Below are experts of layer 3 (counted from 0) of a mixture-of-experts language model. Rows are named router (the router's row for the expert), gate (a neuron's input weights, with its number), up (a neuron's input weights, with its number), down (a neuron's output weights, with its number) and show model dimensions 0-159. Each number is 500 + 25 x the weight over its row's rms, rounded and kept within 0 to 999. Numbers have three digits each.
After each expert's rows: a language model's description of what the expert responds to. This comes from a sample of Wikipedia text that the model never trained on.

# expert 14
router:467492504541530478541514459530512479487542523507481539530506488498472462489529548521508548518508495521476474530491496462483463516535489510482482523483470529494514475455520480503502527503455496519519538511485465520510517473513527496539529494487510504526517463488495518528455503486448486530516478578475489495488477481507502472506513441518499515490537480453493530459494499523536539470485516497504480462474515523510532479482470483491463481490476551489484526505501468510519477518485522
gate6:495518495504511539523483546486479514451474512478487487540525497512506492552543502517543493434516521488493510522466529518552515521517523527511538503510495489490584502511528520472490508509496474491471500482516505477525562477510513509482506501521504514476471506500473480539542475558512517530520494516510492468545520482506471480551465495500509551494514530501506466493497510482480474475501527502497471453486483502491524468464498488522570525495524503516493527502489459508524532498475482
up6:509495507503493512528550493482497466523515481478510488546496520503479489451453531516456487506471495510481532535517538534525513498461519489489511510521517471513458481529490530498455487507505509489547441531496518481519529492491492445522490504480520466511499455470527516518478462476466519475458532482477472462520470458494484502468513506492494483514457497500479504529503474512526469512534480512489488511498495535534468540460515510529480452502510494574474490490517487501503477539518452
down6:510495503496455513516491517472539494509520505488510528497484488526521479504517502496529532532492552514489472508488515479482462489500514478481517491463477531504493546558490473497446475512488508504470512446477471458487526533508491488491451550487476501476479550482475548515505457480476505522454527498503540491484500479505520541524435511505506494541501516471480498532482520548476506521476523520495508494431504513550512526512477498516517512504535475494476516493521460473504549517466493
gate7:527530515515517484509533518478490496464536493489470476472482515456521487504485488511475555500522519540511512547514469501461495496551495501490483505497519487537481504509516515530548499517501497491538500508511504481473540495494502508542485507533494495513541528490508499488497466522432476512486522481481525491535490503505460516459494475532508483482534516534508503487545479496460529549533474458476512494542478534488424507444521460506533484532479510474509464483559519496480504513484496
up7:462474542506477524491463479468493537451506502480472482538553482534487509504513471510531493522508526500494485432454531530531494480492527471520460492499457483477529527526499481533516479465519480519500547465481502531476455481500488487496477466496499543518475512503467521506537527534532473504490501550517490510488486476488512504492521504496501521494509471532453504510494504485463509464464505483498507524512553491538508524524481495529482513481529525548490560482491509526547485479502476
down7:540474462460523468514492499488528502496510474470523484465514494513538477513468515475528501494479521489523504522473506493500531490512469465500515485472518462488499444518521547523466524492463496502522484535489461509514527514508541530489501518560468505530469461475514539494480499494513517508487459528467532482514497498455531475457541564497472515500534496451513501562506520511509512492462502522500466516478522532501501490480503525501502503471515466470470506532501495474475497556486546
It responds to: Colons after infobox or credit labels in list lines, such as Songwriters:, Sport:, Citations:, Label:, plus other field separators.

# expert 26
router:514517515456511489497502499484477523485488497478517501563550472521504475491470517453519516511493519467491538504475536514493473513481528515502551530521492455514507486479504497493432524506511495453515524526482503553501473490504523498548535504471507476509511520530494502503471453498506478519564494485506511552479453499538471497472482484488502489484537526509478497509504507491486483555500523459528479467504493528461470477537491477453557509493502518515521441498519531516515475501519489
gate1:480527493512478468497496494500491473504493522469510462503535473471511465495510516488496531498484526489460475448468507513471487502463540522505563461522530502504529512504512503499512481491471521469524502519499505486483510509527519533498494490491515549509500480498522514474492420505477496511528507512488510527476454532506460499471487483507479506518512501506508491555485477492483490528482504540507522514498588528459497498514477516478482518535509462559470518501546473503529432526459535
up1:501507504524503485508513524465472503459491482474528465484540481478457464482543505512496532493484508498497500468470478536509497510471527515493578473484529509537539533486523524470502519500499502486509523529490509501520500521527502520495486513492491527515512474493488490481510448496468541518528511501487514528445474497536467531476511495521511508517485506532520515526494484512459458527471504526495509497487550524447506476553468498462510508567490462526509526479559459520506467529469521
down1:479494488510471533469484495536534534553511508479553511538496508539502520507497501538491527495526461512532476537485456484515547495508487503523429466488487483497470486527473487504469523503506497493493509485491454522492459500479473494517489508472530494524501534456476472492516529478478525513530556510498512520525520484517481493508524508467515501490591508479506478522496519479498523502494510472511523481523446504526485496519543505557487528499500534485494492483483486489476562517547492
gate2:547519472469497472515452480483487485446496529514476496523496457476518474573505450469538499552498529495525499516496480505522512507500513518541499523546512481487556519560476476444524500511476536462523452486498495454513474495493479475513475512492485497474546491514518525489491474513439514495475475503525468504508470529476507444491527512493497466474506498517486477498511509476521528518498489510483504498493525533544495484518513509538479490523473514522468498510496496507497508535491546
up2:494517492491510509459447512512494496481466477496552505503525533476477502530543498461484522516544538474504519520501481471470509494516509502483538462498506484506500492532499527505501511494470523480458474507496495443499500499488522517533462474522443510527472485501543447495550477491490473467497506482515547507483489530459495480518518525511468509527465519473429499435480468489487499473521493502504495483477518558487541463526506452547509516494520496509492483513501497504531473483471482
down2:532511501485461476488512525483498462490499492498487503511481553543532482507488522494513477485489455493493516492532493567544488517497479499465530509446504506489534485468434502521494495534530503502498503488469545515476534467499471510515477542499518506480497505501514487510452538473473429489482527521509473496504519503504509483482463497537475506473514558447522493467472507484481524502459524490492523491457486507531495557441474479486502501517529472507516471512469490525492514513471522
It responds to: Final pieces of words and acronyms, especially y in Philosophy, plus Roman numerals and words like later, soon, War.

# expert 37
router:509520516539454501492513478527513516487510520461511473484507494511491490515520445459470487506498523501452497510481474500512516473527485516531500510501559536489521525487553497446514479529499500499492520501471526505533521452520484508473497516468489476526453484568471480466534512432526520482508497508510474531474498520523497463475509499479505506516525524535468546483505500516486508440482469509541526513474505501516490510468508516450528513529520527467465490532533498478456485526490484
gate0:532479501501522516462532497499494490506496500521494552480501479495512534498470489510456504523501498491461488560507483501486513508526466518526503537483498465485491444483500491513499445530457500481477520473514502482517435489509509544510494559551530518478510520506502485500494544477477493501505510506507497495528507486511504505490470510498514501520479479502499510511488472503522494510504427525517503514488477527449573547566529507511525500507550501449495494535470562510503487474483465
up0:474468495503491509499543471521501469464525521509475508532488511482509470519500526495448453539476476544515514555533500524514480479528522519507490455515480478496508527490485546480507531472520476510473509547483477524506492525477457527476492506517528491503478527477534447537526479518545496474531500514513531515514568477525512512512521495522526496487501494556540472515538513474485484514483508485495517517501513508504524516448491522553468459457460509508530469520487521482513468488495523
down0:523517457514485495507506512473511476498474495544524510496550515442552504484499487556507494470544495515533470517483504508507489532506504466491522480512488522460490514539510477483502480484466504515463502488474483516497492500508511491553535474475497465513499547520477508501503500537520467488490493473517508504481474511488505469531510528473475488489462541525522564481526477501508475484485506506532561476557498520546499519564470516485510448496502492492509489484487471580523493504473508
gate1:491481498503526497476520466510513438507466483470487483544498537442454458531500512499507473495491488481519465501517524455466495474496540533480512516477492515500497492519494473493485498480491488491502475536506504495523512500519476469489536527504505456549499507529430482505483455487519513486462461513548518526517514520548511509427504475546520489495479487484512471509509502515527525486466499466495539510484509490451507512509467503434525520494515526479483478530512521506517536542507525
up1:480548537480484512521498489510510546508506526489519504507491478520546494469479523509503506490500494513478545478515522513494506480510452503507488468509505511508468497478480486495515436478474478476445529462505510505504494540490517526467517459447482535483539513549503529514491527496507475503525537530438482519507515453474518516580521512469529495537479500500536527489492495468482531533483505496499505505453521520505563533487476485508526496464484510506552487468506527502522468493507485
down1:464483551520551480473536503503470569533534480484534503495498507470458506488512443499547523474503522503506511517495459484492502512524460495506510509466478496469521509496478482502515510531501499486458526484490477484513533497527520471490512520490497464513458529505469479503492497473527459509440496504434498481479510468502514530480513489506499495477525473476478445440497528510517505489517563503454497464492509508547509473506464465524517507544508519481500478477472515482477484514483515
It responds to: Commas and other punctuation after surnames or titles in reference lists and bibliographies, such as "Rady, Martyn"; also table cells and years.

# expert 53
router:481539461494471499541513545504531482508509504504512526524507482505516500498470479494472522461484491522476500520480527479509508493458485529531471488517536548467477488489541513510474483476471494504540475513529499491487496479544499481432479507505477494540478518530498479484528504483546539510494541491479489486540509521519500487507515543529529505514520516494501490483491501560533490505490473507522495514445534557491497456527445481470480505484440506494486462477528542443497507481510468
gate1:498526516525476488523469480531493484514480483496474461528526483496540485496501480486498456488505505485479476497506518495510495519505480509506500521489525481500462515532541498454482467509512529511498487506499529516509521516499519488502510484470498499556529482598481545534533449419472516499493462461485527537511470519497506532514487493490492546533496475522497483508531486521483488540527506499506463508488519528473483518487500516502514467477532493586498457475496498528478516484462463
up1:485533549471498500510503482523511594519498489496532438511568497502496493482471519455493513502504493537480481512491457520529476523496507519492510521523526511519509483514517474550471464499497535448529522482509512487502497485522515481527502504523483540538494483546527484521545508513450483523483460520495511495530492508540521468553529500511479564483488482489520480501512498505499472538486509502496486508488514512478487475481514482532563503503516496520497497484442478494484499486462467
down1:496511469542496454494459513545517466492518475502540507503478499498491554467557496483517517482477489557508529467502517486485495499504502464516487502516527475540513533447455513529473512474511513562474508483501448490480475507524474511501463518480518481480476512494506511496475506496516493472512535499494559513503513525532466461511505486503500467539515476506482474505528481499507507522513542447455533506505490518507516506486533489486441478448470472499479523553502509496529496457506514
gate2:530548492512499483537524527478501505487541499460528497474509482502492470493529522485487476532496498492489502534543474480518481494457491494534530523510526477483497467460522504491482400501507491469579520485510517546514494510506504578521504507498505467503457502542495480500519482488551509495468489531536516487494494447496512512487502467524489431503536517495511482477494497513520548541466522493503546478481513513486499487501507497492474480491479506502489453509530502514498483510489524
up2:485465489506503517471532484486489529491443501514500479519481518485495509489471456484518534475537538501504476472461538508515504470559543505479477490492469535512512565521489496519510566514523509559422476492492498495480521499478480469502480485498481543487488492482507513502466518478449521515497490487472470523516477543527488521505509530513512556487483484514513502490510503480499468475538472506495467536520496455473499493514490507506501473513533481454521536480464494493502495452530477
down2:505510452540436503523497497540520523535542514492486491517482484455505527485522459447478512507522528492487514489508464528516513530454494518530499517490468506455479493442522482476489505516484508541518479489483506568493489472468516513516514507553486508517474477462495487533438468486538500511473494501537509487518492482483471495524469529540537490496486504479521492462494546482504511535515532514520534522516493510460480503495533529500521499511490449517516514469491521529538478489519525
It responds to: Pipes and semicolons between numeric cells in tables and flattened data lists, such as | 0 |, 30; CAR, 1–0);.

# expert 0
router:449498481478455549515481491529539516513488490521461517470468496515522518486533480461473503486528491433520461499494539500523535523537511503502513515484467523473503510493456510486525518493530507524492515484490487520452555494509496539540535530529523506482487509504492495525489483485491519530509510502555479462514526509524498518480514537506539447479506489548481439478474481482513487513476557485492479497479538496479507554506535475524505513463479509478481479506524476477487478512469504
gate0:511443481477500515496495494476500517436503473482484478529478499541463505500518475552521518488475488513495506470530543477535477490480513539508514508505503505500455511503540470460508503432480489523458539467498498501524481540504513498537515475466456484494514524502551489533491482479494506490477501552524485536493526489540480516519508532478526444518496494464454505534508474516522516575474523491517498481496500489489500515542495478455502500482471501533536481496505478489524534493516502
up0:529531510490524443469473538524477484516526513522491548465500515490547500529498511433517461464521464500508465519493517516474523493532518459487500504466494467489529532464473488513503501536517511468485481501502512478507553515520487518467505477548495497471504475491499524499494473478460479536460530481517539476512501519492508518481510505530480540468485495508526507504518512494451471487522511483482514523504471505557550460477482485573501459507511511463482485470507534519477496522501517
down0:457534455481510500532512515490519485479523448516527507559473518482504501496478507429509475505480496508512513518523457519523478512506492499529478498517520471488498507539496511516486492478453528489501535491485485501500518531501531499489449497481450499496480462478469518491517466448518476530528502537481506502519492514476526498476528497461493510481462513539507524548494470482489448520532457463477478511491491490487510493526497534502512510448488425531510518489514518528565476514506479
gate1:473518488494471501552507473473520441543474465538547479529478493467524509491492487496507500507519497502560497522453485553498514477527497505493492516497516484525553538505504555476472480493509482488535516498513508503492544541514489508521478524547501517501482460430516507504517496482450507499525475499503501525529510468562492516490486510514480510495475503487518511515528490511532498503549522477486507478483487455477492484498513489520550512472539490546528538549499475490498475495478537
up1:542513502491507500514491457510481544533475468481511521456480486546518500509536507557538505523492498507486526462494516485543512476478488514514483493534521522504482523489527466490502506508497517491456468479506501510532458534518482516496527487498496508483520537509561488467547492504467464481533496532506494506435486534532485525523491497509510463499507498534504517508518486491465442473457543516500566507520514477486527533542479464520497473472491481471441509476525521512476474515497503
down1:518506472546477493525477524500510553501483500510484502554492512468486492476490502500520456485507541502511486526482450502495477477490471518469488527497517506474483545532460490503504494472505517491487485489484492514501524509462475479523498514569487479525512522548507512467494494521501480460528499505491441496561492491471489554561477488496491511484493506470521502469510553492464469499466472571529520511501485523474491475504477504482524510516496490491468495449506456570504483510482480
It responds to: The preposition in (also of, within, throughout), usually before place names or years, as in village in, historic house in, born in.

# expert 22
router:502497479527503517474509525503540505479541530519471506464472508503473522471477455520462485560544480509498491540511502516507456465463457481492505517508530533479457497535529500499477480495456510508508530549483465484476488500502503486484484492486496479515541517518519516497490505540513510516494520516488521499502536464524531515495468483496503518504536470517549533482436510532484493509484512520475535477495442500550468540496518555519484483526466502561525540475520516496519487505499493
gate1:485542533515517499447526473464487477508480542478482503531481503511495515510551502521526438524509506500539501495451497531480506484465517492521488477529486512473446479519547519475495516484517540440527490491506491516525537502518492520525520513515486501514473531489493533498494537540538476497520507467468478482553491469494485577507513496483524482480494493520494508461518534483504522512492532497519506501510544503474495500513527507478516466508467495549541478477494546519519467502544535
up1:505480491475511529524494467482499471494509462486511461521529499488508473454486504529494506485492506421461512471547513513525514509575487519517470525474498482513519498461468489539497493535502509516460514521500507478487473515477521490528485486531520475477524492505512493514461497501503486519469510484512536540455493513518512441452517513517524485556508517508484485523472497450491516526522506491487514525497501466486409510478503473531446517493546498482490503506554491493504519500479493
down1:481525516505505524482502505468549524487505532473483496538536454512441534514468541499538503510510568478524543501499496508539538566496491505522502516492467531493480461489513468524473493482487506473549499525474537465533535541526489491521476477536508476528525528478498515535479553508515492493478494507479489497496489473526491529452505489511487534503513452492474501508520487474509488470540557491505468508477500502498513483511466521521518463513484516511496523523528487523480464500534470
gate2:502520497539467501519517469422483478531496507509476476471486510526509500484504519474523514498520501494488463543484516495458498500521503532485507489518491474529477515486507561513519465574494496522529494507497496538492473515486502487535498504526491514455461508506486465512483548540515457543502490536469488484458534520506514494474490491479502451504521471506522508470515511492462515551499492531500517488498460462502453476521508493542529454483487496455492536525476472488516487435497514
up2:530472478458526494516498523566490543500515496494528523532509498458485494490514497513478512506494536524498543502501485520534512470513495471514524449484490515451528508490501459480474489473493518501448507525497506454493517493492511484481486520479500517500554512497509538488491443469467532465456521442541505499477485463503528507517516505500495527504483530495488493538493490503549482446522501485503509534491512532494550521467476505467474526485512506516469493446529514503483504565525459
down2:494492472481491540517533451517500470536506502515465514471504517502507510493528485493485496508539488499515478516531513519506528506519533491505540493488484533535506505464494499496540490468509498448480464452496509481523495465503509463478444490498496531510508515522539476556483498531492468537496499513498459554448540511509498462516535522452502468445498486489510489464525471509488491523458480552514461520504497442505485492507515521518510506524479542499515475445472455484517498514487472
It responds to: Pipe separators between cells in Wikipedia tables of race results, elections and launches, plus semicolons separating items in lists.

# expert 1
router:533497465469487496476500490514503459533526502507528503517526474491514509452540500512487505468503506515470476500523555515526479525495513562461503522520511499496490578516443528502470520502499538520486534542489528512481454522493494497500508492495488523468537481490520468508467451525521532530492515494549515522517513497527458516494515484496491471487479478531471513475494563470452488555486495521530533485480506472514500478532512475512502529489487480520505526486541520476482482517486546
gate3:503454485518513479474498480505487470504515526521479538462505558502556496474499524514449513490488449486514520497537536498467485469483476492505467516471480517493508543515471524530485496547527480512512511537517483518498494516479484469467480506484530541501471490466487492496522438499496530500492548526487479519495494501475490519465513459520500517499478494505517486544465487519533523511514519484487485520462471498485456492447496512459504462490600493499467481483484496521520487509507468
up3:505458521518494487488485517502502471448513538532504520463503514519525504449518512510445511515548465494506560512494514563442498525470490517507462505501519468493534519525482503499497515546495463539499513484501498499489524486475481468476477478462487536468489504473495505493485485518521502510484531494422485526492487519507516486480538504529496514505462507517548502538492472461464532539485496474493495515503518548477503516482517504438467458503496475494516530504462515512501486515480458
down3:485553488517454501499505478468511511540486486470466500474504506497475485461497460545538481483480540495526465478495493485510483498432514495455489477512501472489435507546490503511494527480455486502522535493519475482476479484484504455526482451519503482531540493506513477502529460497513491528542482520515474519481510516512464507521458460506500486497505532502494468488494499500505523518501473519523524505526486543523479519509524539527532525550497480530516518494470520422474520461507509
gate4:523527487535493500535497494478558474489531501478480538499490520500478529475451505507508491534514492501515496516501452502483491467483494545518436511485535487508559491492486472463504561479472470506505485456481517490496439497509494464491490511532509525470533494523523485515521458490559511491502482523546517501506538512467466519440503531498483513492511477487473529446482530529532459502487493527524462507512494485462506497499512528491475497521507544483484470465486511502512518497456495
up4:504495492511467493502499492469529526483486504486478484488529459553466522487503521428464488496482501464480474424514507474495497492478463535487512517490498512536492535491538536512511538454498462467517494506482514494498455500479499480517507499471506502488523518510473504489515488458451479508469524550538501489499550496573490473524500510458468483491514499493528492504492508523514520482515495537511495464490449519501463486493504493457480469520456510490448498510503481507504542469467542
down4:494490516502505514484501528505461518480481501468505493480513478505477484481475521474502499470521553511531546457474497486508557494505514477454528522515499554476536529526525480503481473494476508523521474496525539525532489502476463536494509472508491511512468493525526511510519516484535484515474472542497483518491523518498531503531541515472528501466487546549514519528455502549484549475484498522555516461509470493502568508520447481476509502459493476490520484512461485485490495515546498
It responds to: Country names, often after "the United" or "of", such as Japan, France, Argentina; also nationality and people-group endings like -ans, Spanish.

# expert 41
router:485470517480504479481534461508501519496478510480481495505506429474479514484520458544479476534487511488524462467526493519500510528453493508491489485524506471522482466501525473545502518497478490537471455496510511490507530483468516501510458499480514546544493526512488524484478455473513472489511511534477456482496484476493484450530512524467506535512478553515503530487473527480539523537532529482478505485539471473478514446492456528483498502543478498500510532516510507519556482464508529
gate3:457539503485505504538486469518495501468481532477508485507440493521477490513484482519503478522523496525499443498501542515515489482411505506536476533494535516514506513542504491499530477514491459516512514483502498514507523505504501504491487511576489520538460479489505506498511501468428519502493514529505464517529497485513498497473498468492516504538455483499460481489522510505493440517519506466514532538506473522435491462468499484495520531527513504494464520506535482511536535538512518
up3:460533543504517509517489466514507478477459471463485522459478472517529466422480482487519460509503508532472499473518560533502487494451512517499474509483538521468472495518491501472498470488474492517502526475491485488471497508544518519492494507558500534579505476460493514497515497477459519521528523506479506507515446506508487511509481478474491521541449464484487517527510477482496487461484528473499516505510523497475496458494500494505508491502549496550458529516489486529526477504499507
down3:523486486523460484506452523498482538510503487504519530524491489516524523507462501464506503516518531520488519479486543479494485505496514506491500478496450520478531477478503487498539560532512467512501517515507518549474509468446434504502513518497500505487477440463506524527484520470511562492467505469481504462526468485513489560494555529518525487528462486493502461464485506518510523503461561452475502522473482503513491468485522500487508503498519525497523533540479480459511499495495488
gate4:484493510497503526493522521504515517500502555538503450504527501484522490534518502552514462484482497502510493489443517487449482447521548530487508480504494498516483497480475498536522508532529515503457475504500509446503462562517510466496522525507528507478500469513509488493528477441487520537485496485493479518475549551455485499477486535488477523488516491502474459533523493500463488523472538518510488498535493493539502471484528501493516491513436473527511514459454487519498539534507508
up4:544429508470526466509472492472495522506486504507495491569512491476521493463505485504486515532478521541496473444477478540470506463525525500508487508487477472511523503494531467514488500484513492533471510472495505518504482521541485547478491496519469503515494507448485468494521510537449495485525446483479503503529544487452498501476504486470474558505517521491456479517495499516476470463529511485491481466479478508460478514493509491493490480461519514458455554521483484518512464463503503
down4:517455453473472485505500557475499473463509506501490514508512505509474527518527501479548493481462468510506487497492519480544528487529464484474515463507554473515503485518477506513534533466448517529525480494529498535537481478494585535502474515489464511502513510499506512507471558509547546519478500472508494450522489534467493498508458505476484458546477475469470501490505485474531508497502499506490504518509472502530518511507487513520473531472495509466515492477518520528528521451495521
It responds to: Lowercase consonant pieces inside foreign or rare words and names, such as v in Álvarez, sw in Oswald, st, sk.

# expert 52
router:501515452516513498479517473481478544530472505454454468489526496469526469480477515480528491507504535497436482482484504551535485491508498480500516487451466487524528516492462503470482497501483517472492510528496509508510468498481514515518534508492455459506511513522573508497508475491491518495549557469491484496513475490530500520515509526461499493514508477499482506492488484526456512495499489536524559516482533479509519477495472503483507512449495484484534557458465484501523431523488481
gate3:491493535483524540466561543515501462511513515446467473482526527471561525558528492490513510517479475494483481470480482496482485459520537506486554495488507509500479486467491501503516463504506514484501507538524515476500505509480511496481508534478517522533519485508528526525469478463534476532521515508458549531498497538493482472493491516496498491490511516514540532495524487531493559500488500557509492463483535531488497509450477494499507456440549483496519521486488503509532498461507516
up3:510544482479488485529486448507503495484468489548512534500499479515466478463486475489487516466549517529474522526539486479498507520475467503525474523503487466482513528500523488526499494492466504505512495466481503496495507452494484546469494465515496499472506491490445514479527539505503515517482492496540484474500502424523490537534475470506492516538514513558502486472497533462526428522479502448509507536509504500479503496553491525537467550524482533488475472484529495507482505530500502
down3:478497559491503480487495481482488457474485535499507496470536465557518544539545483456496486488497465504459491484529460495483504478524501524517505473531498508456511506456452486534493514470498473478486525491524501511518500490517495472533535444500520491519516467512519512503515448514503501499500440519512529508476496493506491451522499515541463546490436519476483459510529442510476520481488502515524502536475548500480522461498485505471509509481473470503535494492477497501495530476503497
gate4:535534534452527526482527498483488460532474469485530507498528510492488466452494449486512507472495498481477516556527536448537507539503552506555527489498506523525463496479481476488513531487499486461498470466491519511476501523477505479482512502474510451530509481528496521491544475549487501465486480554484540509487499484523523449494482492524556512477489466522491488496495510462487455475473540525501481493514516501489481464509501501502465513476469513544515524516494515513491472517490488
up4:502502521444505522515506510476512457527508449463541498497532521483475486468492484518508480481482475442485541513505518471530478553516542491525562494480512502510524533471486468457486476490478482440430508471495519527473466520481484546505492529504498432496499472521496481475484500531503523507478484510505532518533464500504510470480490499511506531471497478546475508503501491501512434501472516524511497490505489477484472494498533500498520516499476493514536499522499519504466445534492489
down4:497497451540502470482482520494491515505504538492512476524536543550556498500452519485481503510484496509456478495494523540477532483488517510470514518481487534480495499528530532509469499540542480461487545507461471520513455514493511541551497508471458461452470503516504484520471555463524507508499523497480514521468486481527472492498471509547458487471549539520503487504487499503467517513501493501503489508544509527475496501510519474472512539524523485525452508474488512450495506507515520
It responds to: Common English first names and titles before a surname or of, such as John, William, Sir, King, President, Duke.

# expert 11
router:476485495536491518553487476547525495506472516486495487470516474519479435535471492511526505519521504488495523469470482525498397525489451502531523517506501495523483481533533491481508490515472512498525531476512499502482504531508463521510488518524528518488517469510481457508526545522530519496522485509519532552529489535504506510512490534506474526449514474525477493466465509458497508521445488502505511526527491525466525487493490526485458528476534521492496492478461482491489498516449526
gate22:531535507518523474478522506489484517447504475480508433493504507487499496485462510534504503519496448462515466558475485528462477469531548510486520449502501504519485521512517528504493499489479513488499522502521513472498431553497521511491514484504483513526494460463480504475497487520478522497494552488508551550542493477475491504485438505531501527538507515487502490499487503482466492457478513478477513458491524499472498499497497533492508445461510478470501519447520521498513474543493476
up22:547498462516510482505489458484516472473495489509483457469471510481462482523507519513496499492488475471523513539484509526451489469503517478510549487516460505522488511502520514515502526526501500526491497513505511475491472568517514447479508523485508493551529485466486506504515501502466520492455553495497505525527493519529517530498464472530507503539504505494494485501464505465503552488505527506493472488517462456499471513472461515471516447428493486445504533451499523493518473555485500
down22:456503486521477514515471490502511507494524548526520495490510496488514515496537523503526488524453493487500504461541477504549513565458514496528549522525508490490552484465524510463469540468506479524511516472467507469493519476462471531484525490503550508490556496527501467458475482491488523522480466496515482515462485505539476522509494540486455502474453519506507490477532509464523473471475488501524545514514488520527493527532530507504501529515519476516495519506453483515462477468488462
gate23:455496505500521483512478445499503482518510430470517490503511509478515478514468527512509495525564501545515514521549483474500496507457502522477514484495484515487447512522493554533487460497527498478512498461500507506478470524515514508515483457522490515508523530506497480494487487542438484535464527484496512538510495496572493509532489491470502456523528502459458500515502499503508484501498549495517485535494471470497495456501488525525511483472511484526509478524549484515478550489504558
up23:508508477491464503482518525474488472515507538517491523498456467494500512467495460480507488469444476493483481442487533519461516478539463489532531501502522468509528484456547487484498521505497513515530494523507518523535528461486493523470528523506477498520469459471505516494491498453580493491532474512518494464507469508455474482486458494542511502486474509532542522497520478490497513519532467507497503475479535538508471481547529503441486518487467522492511490507499501509491443492502475
down23:502486495473523531474507525456495466483486473494520474530503490489492529497511507515489493513520511499492498499485503464534529492521489486490567513543508469502492475510545523503520529510532525470519468498438517525511476491495530486489427475541499487525469470543464514473462493515475482504512488466497503549490477543504517495467499443506482461512512468465487455511538499492519464521544511450478482448499520526537535494529500518498478496464475523523503487503495481503469512467504546
It responds to: Opening brackets after a name, place or number, starting dates, translations or values, such as (née, (1871–1888), (−14).

# expert 16
router:530479529495514503505509520504501501531462493483492521457489519518471497489504483459507501575521530520497514473502428539487498546508467479474499530487507498505495497554481483472474479517493550427493513474491529526480507484531471512532497513475522475495491489535517541502492472502510494477542474485470498487475490509523508473499521509473512514538530480482538530488521510533484514535484512557530539483530542470524485513526505503476539525551491497520508456486487475531465489529486526
gate1:517480502508507488520472498475502496486514516477545497549487542479449507501499507517542510510477491490469553506540486473488492499531512525504539554478528490453505498533510510511511468483499469476491519524488511444495478497501509499458483552462526499494471498478521497526504458488491548463562498488488490505463493446516511509479518492511515522512525488492514521466502498539522491512504504502510513514505522521522510423465486539536482507514507447523504558506504455519481494509495569
up1:475488501476527474504468524494516506536547507507523513493464486496470481504475486486475482449511465446489531485506467508491504507488469517485498505499511524474498490527433510441501522465488484502494479506503503462514455494456489492512524528441529502483485540450529492489557458503481555524517486489520499506469493513523510499505500503497535441498530500500454508547471539499504535550496518518497521472546493524451457496494516536489459489499449499522483511514497485503485499518490490
down1:491473519507486515475511483496444527506510508521464534501497512472549536455541507495501522493486523528480460491467517530520522464527538501502464482501503484513513525467534531558497550509489485514483503470506487552535517504506481532510498533512518529525542487535530512514483529509525453499488511491473490478521525445512480505519495525492465476481574530519503481488506481543522477500487493503503530489536518488513501506483485466562513529465517506537517449520501535482507537502509475
gate2:495483466510508541483544482501499541555490503489477482500506488550493461510479493495514470478510498572496519520521493492510502488489475505475484480467509474497479506580486464466460530502484461503553493498505497503485470475506483491475501472516506481501512508471468507527513541556489504500496516505510507483561521459518503462498524475502481464482514491483497473510508518490523545460484536511522522486547480504545505517523475448505502550480491485501456514515464471494479484438486521
up2:499495500488527505527566518508516520520470532494466459470507498519514454486520477472532508486510506504495482463525507516511509496514493522461473499446512475471485511560455500469494533456513485495531496502514521481505545507516480491479501517459498436534480502510459544512530485540507471508567501548531486500485499480499483476500509482527484490449477512504511502531515459531491468482505511489509501510535502476529520480490496539512498509501535465525454528519459467499481485439471510
down2:487464501467496474509489525465498478482496502494504504450464497473492501533533503476498531517473539488519477539490493522458484487533504499510583521523489516482468474468487511522520520491502513477509515511515474527488523470497535469517463476537512525498443476498544500476522459488482482530516477483457492522487507508515506477528504516511498488535390557470509474471489520483522496523485490527494474512506543517499487489489485522493506446528520520503535459511539511482513492506508510
It responds to: Particles and name endings in German, Dutch, Spanish and similar foreign names and titles, such as de, der, van, -mann, -berg.

# expert 55
router:486532492490510543501513512500521501514493456480471502517496474481487535475489484492540529453491509466521522572514466518533518516479553540478509488500503543508527550541496473501485508505483494506481504504507536474514527531495493531535467506509526476457479507491512513493447487483475508532493570460520468479551519502509508491501503515484461528473483497471532503549500532505527480528488487462500456536503539512465444503488515509515491525525530515479504468483522483513484534461492508
gate1:497516508473497498511524467496524495493547477509532480492559472521466520479495508510509465529484524512464536463490485521500493517537523525460472560509487501500534515496527520516535476507481499503506507480490489503567523487529481515474516520458502521529480502489452522498487490502508487512563459503423472501490521455507486440534475495512482462500530496519480515508524501510461507461501513495518537505507528489502502508476510496563497517522439498486505487484502549511544478503462490
up1:506523511511488480456509525476474521499498537501432517456488455487509493529486479458481564518537475508478500491477484522509492483479447467530486477464479502525496493483474473465472560496515528507493490545521499484484467514520472490450493468497477496493531499521558512491495495511498538518494512509530514494462536504506509543480510495469495489533497533517531480481459484472500494469533449529501510462515477509538478484506481472474466528438497495535507515466478501496461487504506516
down1:523486502462479488461520484480479542508524543494502471462487493488528533544531513510427530462520541508490494541515528508497519488501475483476495518489500500508521507517535485512507513454443473525477503555524544454514504507522486572487513506488543498495523536494470496502515540516511492538505501538536497514461513477473509522507499506470473481505519445507468478465519519458470514499497527505488531494535514484511500493513419496495480514485481504531499471507504507516508470502467487
gate2:480522453490504518511531495453517515519497507484514482534514484482505501549494531522492508562504457521524458504510449495505486470503489505520467531512502496506499515493563509494482469507481510500496515469504513450514482449485529545505459499547494531539544515526564536471490499492453532514478522502516497469549503500501517472505497485499525504475479506437517510502497530480468556504495489488494481486514533497518537485494527464515506536499512496530536499530500495517489548496485559
up2:497486507476493491490468487559506496459522493509485512488445524523475478493466502475502514444470513497498528520468564518478520489484469484502508491515487475527481525495525498526525464495483483516525497538493510500517571505509459502497548493517491478449487505513546474489489513512466477436522470490509487522501486507480490548488524516518476465475498493523512531499510485518465503541512467484488515497519485516425505542528510520486503523464495478492541472489447514507482447545481488
down2:485451521505500483478504524471526453511480488516495537504507518467463474505482528519477501485495513502544522489520507475513520520488458509538538470522546490475514499486560505508496511508507461540487500495487527498513482491460522498508530549513479516479507523486494504513493524477517479473558442500518493539458480483514516538520492472539457499475469518506524525472491469478504513463508500508536481545528516506534481488500459489515467504523485472482525504499480512594539514542471500
It responds to: at, out, off and along, mostly in sports results and schedules, such as "Week 14: at New York Jets", shutout, scores in tables.